config.toml
n_layer = 8
d_model = 512
n_experts = 16
experts_per_token = 2
d_expert = 224
d_shared_expert = 256
activation = "geglu"
moe_layers = [0, 1, 2, 3, 4, 5, 6, 7]
router_score = "softmax"
normalize_top_k = false
routed_scale = 3.77
balance_loss = 0.00443
balance_bias = false
init_std_router = 0.0251
lr_router = 0.00106
vocab_size = 16384
norm = "rmsnorm"
norm_eps = 1e-05
tie_embeddings = true
optimizer = "muon_variant"
lr = 0.00876
beta1 = 0.95
batch_tokens = 262144
seq_len = 1024
train_tokens = 2328000000
steps = 8881
dataset = "wikipedia_en"
Below are experts of layer 2 (counted from 0) of a mixture-of-experts language model. Rows are named gate (a neuron's input weights, with its number), up (a neuron's input weights, with its number) and show model dimensions 0-127. Each number is 128 + 32 x the weight over its row's rms, rounded and kept within 0 to 255. Numbers have three digits each.
Before each expert's rows: "comes after" lists some tokens at least twice as common just before its tokens as in all text. This comes from a sample of Wikipedia text that the model never trained on. Tokens count by the router's weight.

# expert 2
comes after: " in", " of", " the", " at", " on", " for"
gate1:093110138197128133104139117123134223115095118098202167061144172143111107117141187081138145119064108113142146146163104198132071141110106137155103087132103141118180093108132138133195118136166164151086146111141179125129188160103126118158172164145098158136122163112126190169195125137127146102135175081110134115197096152205141116141117110149109199165076133139152144102158161138115135112117
up1:119174163098132076105154082099084160180182109093075095165055085109158156153123122143097152177124141155141097153127105127119118110135146146122131151130101141104106152110135124135072056088115099120071176149104075117089106101120132121092106137134134120159106189155127131111089128159151144127162139117152025088099139130111157154099107178151135134072209095099118116197077118134098122086117
gate2:159109137136116148130140127102098162135092119109151095156104109118147110135143166139119153067094102146109111146145128126116056159144181141174170197099056155189101130088144121088143132091115131112133196142112143131096133090143090158108108122130093118130148107169097142150125085097062145126167140171209143142090102127160089096079107166150111121126187168177131148112125174121157165088183
up2:139106080143080146156062083128105149090112160130122151125098153113142187121135127138120159123114162193172078119172085078056138096138126155090147120135150147133162159146169144143122150158133132113174144171146179168127063149158150142083144145122146167071078137186136134124123101142123166110150128101187244112176139099131095078156136156135083135143193131133065144105131114140129121102125
gate3:130096088086133125132128109178038102150125156104143161130100079133145154135108139124103154101102079107122073147100118068106126145163134107146124103167124156095128155117129098099149136133124128128117143177107135105173145178117148158157136074137134204094158102130089142134107147170177148158131132104164088192122149134161116128083117118136104111172144166151095129118115060076105133104114
up3:104126139140109109087156127102134134102136130098117132148096129136084107099125132116112170117180139134097091182100167173092144047124111109116111190125199135164129151174091154152151164113122185185088120118154136116158140105193092088167166122116129102183101172137106147131114094181204136061126112090112108111115090032085132121198146154114116145118096079077105136147142166174132117073114
gate4:111117129086095126150124151169105180122154132148104120114116071083106103138139129114122122191157098192112097137071132102144171111102089102163133112126160120154157088127127163167091099093077141105166108100192133113081163167125132174162062121083126155113126143138161100122203151135084136102134094189140112104126138134187135124077191144124174154127134131109094069127154146148090149080146
up4:104149070100150193102123158127080164121096051166130144073115113088148162091134124088143145201071089197098101150095055120128163134128124149118078114085167095166148064117120105157088083097132154128150075093151094120110110168110177165139106115069099147122167218160152126154185108128080112139146166153146151108158099165137149154126169153159154131124112097156120102136144122144119160097210
gate5:101117042119116163137083151182098108110135121140139121089122105129089127133192104107114119092115089130149111089154121143206091115164147106116122119187162162199081139068147153123118167112105082104151158164088115131151099099095170134081126065143115095128095130089155178143188114172159160143143127110133120138125146105096112041118169052169137064145117132101167175112111067125124108181093
up5:102117084045113162186166093150129185106133153115120113079097104133130128151146090093145177171128090152172124162118118108081123128156046141101118168131089112195095121097074193169112056100089138174154098090078123116121107099102160122128113099138212128143049142154166084162134140133107159134142108102149098111153108119101190118119120133148123126097123155131128111111053124185127145104161
gate6:139153070115110064133124091108140167110100137127139137154074080110121139120113155106110151095147118146108124153104193094183101127139095066091145136143121095068132134142127132119120140089149061172115166090115080106128080130124124130140154112084157137108149165108123150118128128135136089133112133140122161142145118141073100140101132138108086073159184100135130137073166078169148120111111
up6:048168105092159056093071130130125189078114061103162132134118115195121171119142113158151115175092100150137120179140114120122146067126134112168133189154100093122122143118161130137128119069166090127115094125156153115149089177122116103101104071065143132142144152139139220179161113091106158110103055146162125179092193101096139113089056141109101125146088151144108131131163142120170123087107
gate7:142088123133116133114045075155133142131119113091101149162137136106131069145122087112085138140195131142173144122166158173116113079134157117126156093143085110161132183154172123114123163180093104130106134085121163119146140090182137128092144146152148128128097072128178135103140182120163132112159198171147139158123156138114159112175178147154172152085147089111096116143191163147115082150080
up7:104098146105142139144163153090123114168146099057150152100109127151114125131115051112102079145155175105090127140112111117108144106156141151166145088151147111174132116133148121118074139081127126089121126112165162124157133142122212149215121048108079081134109072109142147103080133030156146086142080086154161124069120143110180069130124156084157148106111204133096112144104129168102166078165
gate8:180117144144086136180127075110120193158149125088132160111134115152158143134100046133078098148158173126171086086172159145148110153110117127139121137152125128118161072163168151127142081123156095145129208118124080149092140167119143097123134102096094127112157126151136162151170103180114161094117125096086137110113116158073184161124139157080104077145095129162123147173132117241124110144126
up8:095134146101117139167145131112137139144145103108117131166129127164158128115146133109161148131070113106103174095117138115100158104161135113144085082124140026188132157134107163123131175176127171130155117137147154160184110156158153189142102106139122096139105132146078086147087140172119121117088125079128142148154122145119140144159135144117149069108096152112104179146111136076144096111127
gate9:156071065119120122105111116106115163096114153160101152083158171124160089159139120085186120141135105130134152147144100129093147202110083129056153113124149162114199137117160190172158152164147077084136162129088165114121134151101176101133129153158146139142119125176121130137182082190162107133109110155113118108178078123152125113147180212051054102105148097187102147119109122106163119175106
up9:126102091124141115092157164132148168094149183147135117123159130138205086156129134182137151147204120129120171194156069138121045115036119126145156168122088171084120087118072157144124070101134094131140129069156142113118145145104145139079085119158129108122132153122119228112137083160159127105106136137171106157186091121150112140090068130140103173155114132118178123069127132056111107148147
gate10:155156130109068158146151074107162192121103102127145120154091055112106079137151169128148137212130070092115130103158118161098128209152139157108127168168083105119205178118113142167102095142077186168128123170112159184141154136120075184145165142087143099078122106090155127149094110118062111102085132113150093180096066138104183158136103079119147147137120190130145206131152089130069160112169
up10:142124070081128105139112125120120149168101109127182143165098100148125129166125126176141087145175058108106137115099147165180132108115068120147101144193135108203076115139107168131137152133167144135132160085171156172163128182143139086096092117140181137109172129100115116085139152144153110063144070183097142121094126090112150173100069084109129135109103141112105170162094092075108169185143

# expert 9
comes after: " ", "\n", ")", " 0", "%", " 1"
gate1:179174107145093169112114114115157179136152137163084071183097100098096152094104107114141102141096120166143116101119170099066099146145194171133113126094124144074169114102043168130163110119092123079108122174084170163138103118136183134142095072091127077155142132134102109096134062156151149114135138166148179130156077161141122184140117120076176139189153198121122141126126135136121094127153
up1:146104180073156068153141160128100141130075114176131134117126120123160145178131135127144160096153119153091145140104088181155155131118123143133163133144128116135105162160218084178147043126153073144120119102157087101105187093143136135079145094152143172142118149147136109152143150158140147117137134143115158115043110151127119067142148110156118122083106043125103101111080089170168130168135
gate2:096143135168124174099069097147090067173154157127109104167170093132116121103111142149093141097168077120102118128097053126116128167139090161098160076143104161094138163139131113098139119175178100167154201173123129169149104128106108142129099145152114112092160122162153059085136095148140084167077100116172092113100136132039124129095137054122127160108115134147137155161101140131109072148167
up2:154103113120141147064157127113128184112064109145094084154083165117124122187147132183097144181084142142127098114085107103122150138092195150128067162149145077192120098094114145119089152132079121133146082112171091119115180112114106091119169139125171153099083117103083151119132134113133139099139136191130190120128078154143132141118130139089097068140114130126119141140102143183120181095172
gate3:111157114116124141086158117141210152189120148153104105103027160140108091188157130190139143104177120082140129093108082117123128159107092126119103105152168149142113159096114100116152113139152191159174124158105152136129176153133074061141059125159112168133143171156096119167133121180087158120087135133123131093116130140132145121147163124166110140089185116144195153166089101154147126181166
up3:091167115119108120094162196095181143196122116149155175095093105092093145166112104163119120111194119104091092101124081150125128117106103127151099104122139087072153107150055112077099081151161097084220157070119126164079106155146111076123130117149088097072116058083126161145087108163149154171139119114185142089111174108084140058110106118153096160068104093136129090125075136197172121133149
gate4:166132119154114135099152065109173142185135204150070109091131233102143167185112147122146193120210087092122093097101106182105104103181139110177123118130183094172148126123175117155107129084115114131059190136137183124162140165152125127106120120110117134094139047117163167168129165102154147105062096128115131182164162115111080115112105050085162104147139121115084140137104126149100114126233
up4:196106189106142097083102125148155070131146142150129146084115166154107168199132144178133112141137087130168117143114150178161155112147128133146154111130127049113165099098149145126112173100113158057120099119110154120197118187110139126086112124116113144144140078093165106172131110116120142112079112096112169158148139121091125121067147110117127108142157087085100102115185143161099109122132
gate5:116087094074137053163191164155169136145077109180128119147139176084106108098209156124059079126122192155155153125162193129140140136138106126080124124118085114218119103106121097143038129110115132144073131093140139086086171121115195094086103198198139135158077120144158115152121123067152058171122053131147104158151145149160199118143137146136130085102145124140098152160122144134129049141102
up5:144147080166145217143074107162078125149145167092132078122097121166145122089080055139161115094103071118119063130083085109089122102136160151189121128087152125031139133080145175174199069127081107127174150134139097132139065114132052180122197100103121130116224116114110104120181150155085159094167178131109170093108138100090133137123191101112134166145077108087157122124146096132113166159170
gate6:096128088089171103188179104155129200066100159146120130125122132132065119123190147115129095201106118162196093081144153156115147140144116158114061184153203100158101093137214154126116136144209177169108117181133105170173178120121139093087107145137105086177200111123128108120147111101125143078134134130126138162091099087069107122140111118099050116152155180199130097137141092177150112128182
up6:110110119135161143160178106071134104116111139076132188131064065170116141118204147112173130129147134151106172094096162139053158147102089148120122084196110068170127128151228173100139162149165114139106125084134130132111088117129088127123130118113160056163123101131141113152114070076059183134107079138109044119109045122125153140184107142153094107115167111133080131173173052134081153090104
gate7:156209103102136172135034188133139137115135117100063114121115083120105131125114140127095151092092091178139081121133131144135081149081104142090098174175146151156168106063157094149126160151135170168094157118104157119153088181136102166151160111123097143088172125128170142101107132123155116065119114138142123152125145129145111120090128163040162095134172149093130157130180168137074154098102
up7:192147124139094142198068101089182133156104161113089102115092096121090130146107121147151156139113110119123130084180156132137079141073092123118120103163175144169145118085095071148108159154093126146144161092134103134159113162111139146134163175150112152097134099190154122082098234149151081144118226142129122148117191161125110107129111125112158094104122141117152159124127129159072122149108
gate8:174152107187103132162117145085114199162109107159063166165128168068094113113130141158131147104090111174113141148160160127142155145150177150204120190103149107156148143112177119139111150179137098140171130104095064107188146133155152118132152122135128124048089133119082175068110070195213144106141124127127109075103146089112124152100126123118106129129168137143144173132139168168105107099174
up8:194118085121110142129097102104180165174133136150122147105137138097078119172089130193102155139152110096163150104158101157161119112149073127113113146083109130152114125126102190155149165172096096108131144151159166115148145171121166120112140092104134162086159095125129156108171065161182071182095138088130142123096124145149115190125144106105156147101179171154186118140176197119053080173142
gate9:129106108080106183115144156189119131160167131152155139088074163172156106135115118120105151139142130136142158138117155126114156162157116114151096091121103169132121130102128121186145167104164090163209181152143126109105125099084072094159147160081051130149133078188138139079134179140151142166173159113155147132112144117105206117125173149140091164098141167165111116154139130020152182085147
up9:166101120094101154075127107091117118174100136135123175138087097157164089126095136118101107118103129131126128139136124090145135182163176114089076118121110181126106109101146116120131157109139090107162185166093148115142093120103157126148126173097095163101168147147149105116125132174144162100139172118174188139127150102151156114082149153092095116101132170133135109131132148037086131114143
gate10:093152184123111111101139127175152183143166137137117132125084169163130119114191148163166093155073104131134155133155202119160147120150117148124103099095042118114134161087067107088106169110113136169127189104113156085083084130155169072200222124180128117116102146142154150165120102109082170089152110101140204100174115173158104078162146126103121160111135149129127096120161164174171075122159
up10:114097110116142088145133145088149142141160132114072136122105130091136145115176098134140129176119074144133155118154095140111084144129116047136156132146080160068081093130094127109138134122118111118171153142128182098090129061102132119125127139147088150148082127147139098153099122100147135116160154171120105097146136160177133123192217075144125095128097112190152119104146164136112120172160

# expert 0
comes after: "\n", " |", ".", ")", "==", " ="
gate1:144160140153123119078092130130130087084140067172090123135197124172117073152126134163166201098122117060092116119075100107141120161079149107138144134075086165103136100144118141120140140054146097085137077107161178091163150118161097106090140098077142102091100141112132117090149134103160086132155077166089127118120108103076174129107178169112171055182176156114135158098172159122164126117112
up1:106086195132187145142160140115088135158177163137106087147202136173138104119144087148101122113163172160123116087091134135181138155129111135080161162126114162160099155166131158115166082124120123164097118096144163114093125148112104096147110085063165217118090141090115128142124183141140099114143097175155149167077107094135154091147104081126168110144139154105169100118179128219075130141156
gate2:122173118056150118133189125158138122141109158157143144115129097119144135069144172105136114144131129197154157117133108136047137110101086148108114127140185066128117120090074152181158098098125137089148149178056131134130092087106159099151091075140150091147065101198104134149111087111120097153114083098127126115125096131128117086131088198145193135116113085168099181138126177127113182152079
up2:131126138109128081164118131116072154139136128094131157110121150162116108118158160177154104149145075107148102135136137130154147127191173184143105131116127146201154146214161126110105080152124165151120145094198116135069121128240153092157139161101137173151146171175163134153143145145111108109087121174082106123131215098191130115162145082122131096063154197123110094091107071188162126138135
gate3:118149101090148152150114170094119121117117076148134063113094075123141096131094132127075164140164141095222087127143118157139134154159106104111128201132122128103102156221101159078084099125128120182154116120161160083171081132180176146124120113103152147143088105076135147103119139121175165122144160168174059064135058148159041156123140084193119129169135188115116145134117095221116148142123
up3:179084156155162161137132113144154137132159181169046070143210193143143139151095090181161099153176136115015117077130101107113134155173125160114121134114150114149161099112142144167133154118068077076097104140072157126068112096072085108168113149130172139112143115152138161114173150142123113100124077122113155192127153053072213119140140139067143147109130140130115122104138158100144147138141
gate4:188148148105130088111201153107073108044124163065040119104103140114116082104069167175130093181107108164079060145125106104118119120173123108163133108056100121089122176097113049087137121111130138071067137151161127109119142141112142130169171166122116119112073116151076149120096174142187156092164063110095133107094160147074076195172113099152057108200106080159150140141104123114186123090137
up4:114123104122159111106115125165137144135182147155186137139132129124186134134139087091162160186113110063147127163148118149108116090095135184147111153205153139118131099106148155065127089140101131154161150065060103131087139194176113130088117194142114121199124106150106163128167130135086121160161173123154131155123146140118136094113103116142124165141158169096171155132113165110131111157087
gate5:149145108100156142108150186111063143133135124066128069095199161118117183149206122125092158104132148177168088112126139126116157145144131131179155102162122120104172138154129141173119110087155090135125161049123114124163152077161175098091168130113174107149129174110165104111107093064089130136101204120129119072096062146149109174160130177112181107088075101157066123182157132146080124111110
up5:138138170141091103144113107070160096112148131152175136124090085130142121101078133163158073111101174146095167106140143106124125121086101185138191155120177172193098174117081179103132110159065175079144116236120158081162100175161109145129128180172175155145179109126121166080126142150171109134130109045116084136111150129141089145156149120157111172124152163122144136126179092120133096126105
gate6:097133139120190121138170121092113137175131135102130103113158141169135122109107129148215130174089126078169121118146124121109081089126125119118133128170123141209070119124159125112079131142157204136079141118126089112160156127105113116139164197162175112133130081154170105125097207145168128184130131128165120124093080136190136141126117130152109093127122133140098085138180097104141096148163
up6:121107191086165101120119122120099136137139158092138108127098200118156139080108137128202149147082090087126113080118176191106127144142129128159160175097145150205090138130123148157096103104140171143151146052125154126150146123149206122169129202094082182142140097163158144141127193162166079165125137122137128128096138116112148131087126115139137160138094100085132130111133113070105133132143
gate7:127130137108097094177150137095109172103125136081116085076131141135090152093094128123081142143076133178117100101113165100119151161118182148133118167089065132153142162125080168099091085124101118110128160143137153188171095131136190094136131089121142049145107187094150122119124074117110139097114091207128146175151099158162096102129156117071106172161114115122114111121160133169087122157135
up7:077083171101106105178142148118154155104199146086097134150140098076152179108157092164102124112086114160121151064114013112121130190157165172159091081117138144149110130133088120146114096084092163114121193118130130118159094035124193152166102134171134099118131088123196118128153069131109173139122125182123161152091128157172138129120120169073089148100102167128094104140144080151085130161183
gate8:163148129112173096102136166076093085100154089121135164111141133126139107109141151148180118065160208100092174121089118125132116138100054107140128057149111095156150081140177161070069177137093109163154149099086167137061134149109131071073087116166145102130128165128103124115160133160122098116132123059142092146147150197157140141134100120084133144115171152135182182168161065167094096137135
up8:075055139114144124091118197099147170199182148087116152165092185110080072116157067159174124127163108106086165094119085146166130167080128155144119102088098089118106134064101150149078125157087144121120090128097121148140161114143133179120168078182092196130087100083102150122146166121166127112144120082048126156129114184180116114127120128149157079155199125154139097083186151139106178092107
gate9:117093136121151153120181132177078152133068143138079135124149174159100139091114102175153161132111196112081161133106111133223079132145086095126133054096132115098143156137123163138097146140135152088124079084036164131101138138143134111097151150117099148083166108128096093113132082074140103063166099163184151170135147168137166081158134117161155126124088102131100101088112141072173115108072
up9:079125126131150084104151117074099124122122088126150145214129184099145157136147129123123124116090129191188135141188142139158171136099143170135100066100114131195131167186155133116140079193175102087181149081121126141185140153127111120139178135103139084078090092077101129146146129130138130120102120093109128136138143134048147178124058107129098127134157111130075091127205133152141112129165
gate10:189086137106163094103109144101126114093085151095126092126045062133109151136105111163141189158097146086103139165149139122119170114091103110152157067128121095128160123155179115116075129186113132158170120100100154103122065082130176131147153111142092154080086091125127173120141140103142134134118144140081110120148114129138108181109132047122061194170150099154165163180096177115136113172157
up10:124148136148103176105122067139096162104100134162133092124102145097118145166168138143074139131173134119139167130139134143135168156082141127188186134164130129148146156149180114122169111157173177129101089123106151101135143142127146196138204083147101093063119066147143159087143152137102112166141137114179114149137142092187044092185146121085091148154137162113127193152173133109113150065079

# expert 7
comes after: " was", " is", " as", " a", " (", " became"
gate1:181115104126124136151069063153104123149114011100151141126117172121144167122114128077117148108169113128051140096096143116104156137134116147137109170151149084150132110096126092119079176130121124154114096109052109132114189104112139145147107106162156118122144156149127138104082054108106157144121108131157143104113141142198175090100169085097128148120149154130087124126131159103064135107071
up1:095094107112177106082088117156121164123130159151129045129175134161119140163153114108045162176187145105131227135132141138126114107125119132133141153098119129177142142076128199161116092153099137126149115117143215106104134119150174117087091159073199130101120153162167070075112075100109099062096147087108113146138106130133109115100068091114158127097131139075168134167165185149143126127208
gate2:122125176153112104153137096109177195079172110109170135123148148146188144132117069158095091094159140147123204117113125154110103093156119147093126043060131127152180119110131164169075150130166094071112195157163167161162086156089149076134126159134112117148128142141166113115091124096111145139114100140090190122107153129127135193155142165151147151095159120121136104185093103096130122146166
up2:126133013043119136149115140118120128179087209120183098124095085183121131139120109133100131153148086123098122061157077114145101072103103098065084175169131163096100100132094085134103106114105136124107125141145139156170136089181122123121153115117129111140114133109115088119114208146165115094134185116046087065043166097100187104086065145115199142142133192112080154100127121195142157113093
gate3:138092173123163087112059059129160136111161112166125207139147149123080108151175149183110108104102125131110125063165182096122090180125130166125183137146147093159151116118102109146068153108052124134102106116117136149108144090085101124180125123118094104116122153135168120128071140143087085151078167115054092148157128142159169156058145131172099129203166144053122218170204151098156093122108
up3:121150167170116165177132135154169149154185140162138181195123152167139158116117091216161190059094136147111123153073154082172150118090094087106110123158107105102119096138154117127131103119111175143149114093123114205085123096153158168128143127119122155160132123117166088098095144137103105113125218074105129099111134146104187144093159132095090102117122167058119196117131154117169157083172
gate4:163132092181125139146057162131168154153120147161129133131078141092148109121147147134118174092114111108157133109146111108133106145164038118158157168112063136146160070138084164133096126128109153179129135164122107130058109161112104161116128101151120074041156134114125157151077096153135196111118129179117091122059152109211146108165052180109138138205120158125134135198188169174147135125120
up4:145176104137129095144099157115105155099126148175101175041131179116128151131146184161102107131089136164124179162112128089153181086169105077129156140097124133180151187204121068075133100107100122095109102128123177167088148123119112169136123103135105118126075135074116151116090058152109122146076152100147161130102126189157157114133168102138097119104176124200181132177161105178145138153172
gate5:148083130156144135115146117138063163109154120073099079083155107064123148165158104135153107108159135077141086149098077155170138118038060156123168145160178131123129189169127145125147158147169097169212134099112129148101170088125096187112065162192157115171124181088099071114144134115111147079154083130136101135150133113102171091135130170102127118135081124224092107124159144157141099164154
up5:172125125122171096117164141162152139151156144105096083091122177163118130072091120155114159115100106167179190170120159111165178106232087096195087093149092143195095089155151175117151124097113136162086123118136158175107143152117180132099128129095135117074140100123156119087131141188106070081158132115086159139138171097136076148103139089101117055073145103132123165108131065101132168131169
gate6:134179112161124099066107040184153150166144130138144168148149150087074130183083154147159162096137106069141102084115167144121144151099133149093109145119139120067168124142110107088119096153118127156165122163131102137120147130111083160177126046082120128141066160088154165177145111075129119082150152110198162139179131156085216125153129167191112105155121136038115174135166153111089188186131
up6:105202092171145124180115216125129133130125067140133096069113077114109132116127110111030134074196118134082128168128073135155175125161162099156062106127144106122112115112077058118143112188114132200214170178151083116120146163099103152127145135145144135067079093129172123140165128165089102130180150120151117177147125123172131144125141119130101132085108179148151143100153141128140136098122
gate7:107141139129181141150149092153125183160133145116181141191223089073121165148108157128159153177132146091116090137121123128123102179116146127112155112113103175092106130132114150144188084096209127123136087118101092115142160108130187160102107094156075124121068120090164140168120078089148189156172135161170103114110083112131124063045150129123150114149032146161134066080071100156092094093104
up7:091150128140103140132168108097122187107082126141121142120164098124155165142163139121135127154120203184084144125092130117128138190110164135139147102171131183163088131103158092073134137139120066127107136164111125119194109076148126142088101166098134124170162118119194156173174116133156107167142104094170155143154149169116189080113071146108159121119139118111101073172107079140120123110187
gate8:102129122126138147084142128147100068191149138148196153104140155119177088068068125122163130145146141095176132131107169117103082173117031126128127128081074192156091149143068129136116077166089114109114104113154079178118146133136148146172102096125068044121100123113132134141085110150127118170153083110156149150050213165104135083077135108146142068207110121088092099156124140119120170115097
up8:162139148094126117168105143113123152115091116166096071149163137088155182123119109108144088142081104162215142159157131168136142137111099106125114136190151128135138114132134123119152098122144139156147162148138185119104146183122143100084121124058107151102147120162163153149136115136159137116129180164112093129203142188172133124092139116091154157102115128140147061158162120153139122127080
gate9:128158125122160071033166095064144137165112108131165103122100131126121135158171164119121128117138178056131116131084140137121121133124117149114117122101167132206110164145136155093137129146144098164166094121183135115162184130110104142090125139184117135169077135080107130136089118144123080138154107128165139069090135102088083094102187149128146086120139196091125075120151086126132081096105
up9:104154094132089182094120075134127117125166141110168146148147160139094083117093083147145162181180168125084110158122151102142126096140056170164110094145088181189108231078157106134136168139078080112107108124105098161155170125170158173144094157134038149103099146130131165099123128123112105198122138116123154095092092082126158132088145156124137094152079118143107173140149126092156116153143
gate10:095122126122171147133153116105090187153144099099168112148128103169111176125081133116203112135130131132111112151132180175143105142092146082095149203153120148163119151124122161095141123151119114105099148119120126135105156159132132120106110098113150141138142093080050133067132161104114105146150152124159127159134114191093118149132087163089161131199100122129143126115147161122163126121089
up10:120184077152102137066081094104142118116095120146075101144131140138119166153146132131126117127126145170119143104137119115081123105135090164132136151109126128096100171055139105175157110113164115135129116166151119143147159129110105183169071138113108070088141144140112097146108131172094138124125089110163185151191115137112145125151157086167123126124141114118083105141148134154123104084089

# expert 3
comes after: "\n", "-", "|", "–", " (", ":"
gate1:124174115170097187133136162163138120113104125145153194108094116118172117123126073068118125117121119168191128140143094111090183032093110110120097100130130102051113090134114104119141062075129170142172132133150098131187119104165156132111144107148107110138127105104131120130142102132078100190088121122185174122090150108135130120090149149116070137114147077158170173181189115146138152143085
up1:121133190123124179113172115111068168110136172160128125106109103124127119149171073114072169136109118161202153070139144106080173093088110091144092109178064104094142097113098107116091087049116165208169112164122124132086119112114163118116102097160122118154108134102133078081112113124098156164121127127185149130082115120151122126110106136157160126127144087186175129174138095197116205152070
gate2:166145117102090101124107198103134147117112152099139147180164121106117150133119132051163096132076153132120114123128062137127131117129069107123141136168181166153115106132090117137127133099111053157151157085142122199155103107117110108127078121102161086149105128164093116128180140150170147118158120165167101076142152174094167090164065125136163094132142092117112138132108125138133130095096
up2:081133090086132094105087126135118148114092131154095131189116145125148186147177120087125200099160160150107091135143087108133160196163148156110108173173220117188114075110086100147187122162133150124145140140137126130144131131122169153126128128056151153090140159048136162081107060077106139150124110148064097107199178155127118114148161167156125140147196130153102150172168110111115136111058
gate3:147116134136133141122084126113127109132119103126117090170156087160118151105123077098152106124138131065119114109153136187106120189103131155124148053171138166107105098135135105069119127142193087133188151096134085045130062111125205063118108173165118178089151199110122111160164094166124202151172171119116150158128077051167129146192111123083111101167079124174148148138108144135190076171115
up3:137090136139103132187077135138109125166112068144139156129107131127077089097143096112133124147134135132135088138128145128127106143147118091097125072110138209122131104163181135096080168138139079158169152139125138061146071122134188123085111133120080100093128160094117126151120143164129154187127161167169108174131100077184116103190146120038126132118101112141184127147094113094183105101111
gate4:103147109131168184111148095144141093151136145109116160091079193147138128172174089184131147142174192102135124179177175093132135122145091151076113069146099093124161144151175127133139180128109151168148100200201106122119148096140119235164092119155149146158138149125076122174130159168103165083160165113192158109164097141127216117128161131082131088156133178101159106189136147163170093183100
up4:118072143085101098116111113101152094128089154109137103105144119133118133098141153128184150173097097135136161084151111087131089127147151112154080095113136162147136096065138106084178125060138106146107198154166082124138137164178166114063167125079166068170118130126117153128109134182114106142133172143102148128175103126109165162184142088079117120159122162063156111136116142122103119140153
gate5:172102072122089169143106130135123071168139133157150093122147091162128131144119080139142124102109104124103140112092116084184162112124100153136105131197089132142179112091114199055208133121113139144152094143160120111124122164127155109189137135083169132137087153203137127165095145141097151109136173155132130146150079080090168113145120092158127149130112127155102130106194083081128093137176
up5:205148125178098121137132079087141126101119105105096192111115153144138076131122139132156103135170100139150154127147136139101160101149140127099222122129180108131097079162133137122130103124136174178151158146085107127150095105119118177130136177158062108113126053112127093145113137164164092131115112143154140154065184153104115079096184174180155118122121110165133133165133120205143156129140
gate6:111097095134094115114115109083180129103145167150139078128120218108109130168129105090125111157126189186150147117122186150113090128134077117107174138090057151151172183144177159134107121113123130089092137101158118195047096157109066095127112152123147188126145150150102142110148107163164126109168102121088127188116130155126194163083109101172139104137185099190168156141181097138110182133100
up6:131139135115107090068140104116150087100090122089086131096106160121101146153131149079102148127086127246123117127118165125132126091165117114135156135114165187135085129129178110092110150136086083140149159087195173101069168141102156098149124114120112165141146103123111094092145133150143169119130120156096142142121142125128145107109114068107176121138158057155134173073124070153106161166153
gate7:124146079109160138089186169146117139106185105158080070200116164084094103101132131164167104140160199158104139089139101089138059150154153107122146114137112105103116087112156113145110172094108156097136160161149117103081128143139053137124130104133107211076174118118192140135142164193116131100125128098079077149150142118111129111117091169155151061138145080152090126114131175131116136144143
up7:108113158148177111133152030133171157117081111139139116130046126121153127136112098136153116129098142130127173165164128178151125125097150093078075154109123143142088169101136104112080065154091119149114155138092185125115092157115118126081062157128127120120147099125104021169133084150079153109073163141139122119160119145143093188140156122091082124097110115127143103117106098124078107118082
gate8:144117076077123149134107156152087113153088115217094101117115146121134072123174078086132160162119109149160126148129179138179121145035107170147128157104141197171093134167101150117088097144183112109134134155128102139135126144123129131144127155166145098191137044116122119103114169122131100137186095143117122142094095178079127146093136132118105147042165161163113142113140106064155089152146
up8:127127115179140093113155165084126133100147151101186129163128139180106242102135141156154079116046135180109125154137115092128129142130185097112097119144115143082132152162094134132120136148123120090179119150159156135153159078088108114128173107155121192110110106161138131154134146141083099163053124135136139129145093112127131104121072113139079090188170147158143104127131143177126156090113
gate9:123153120121049156130123188075127138116122144137093135134079119155120180166132119140113128156188092102129137136117096126062114130122128140090177117130113098114164183180128121187135108149131144098101102145102149135094161089120146110109104156109159129164155173172127088081084129082115145172091160135117152119139120113099087121152179162155182156109117079134005124108102123075133139167177
up9:136111073163072118153210075136147136074103115176117140159109115127133157150124094151152137126093163124202199163161131114141091067084131111152125107148152152154085083103072099141107143117118101060096128104146141171096133138126146148151141162179132136117079076106118146191147077123134124120137136044088119115195112144201100172136082079122093108103166135136142108139130158173086147115181
gate10:129148133134109094113167124137096146138104058131132194141079110084150114105146147129090133114098136158126066167157116165097103092111090108076116138182186174095174084071174096075123117095149174161118081101170169156156136191123101133135139143113158135147202087110067107086142085132121138077123151139140166132131118139113163091124191175127141183139103155113119079145141171110128099114184
up10:125045154114090134158188089097118118120172163119108120169119151152149146115162174128140143077114164074098165137117114118120127167085122140080140082127118122111108146151099100126158106158153121085111069139062105119125073110117101081190111090115111175168129181120171132142125153142089155149095118101038113133139123132114088074192146184126101145082133131132117112146117167168107143056144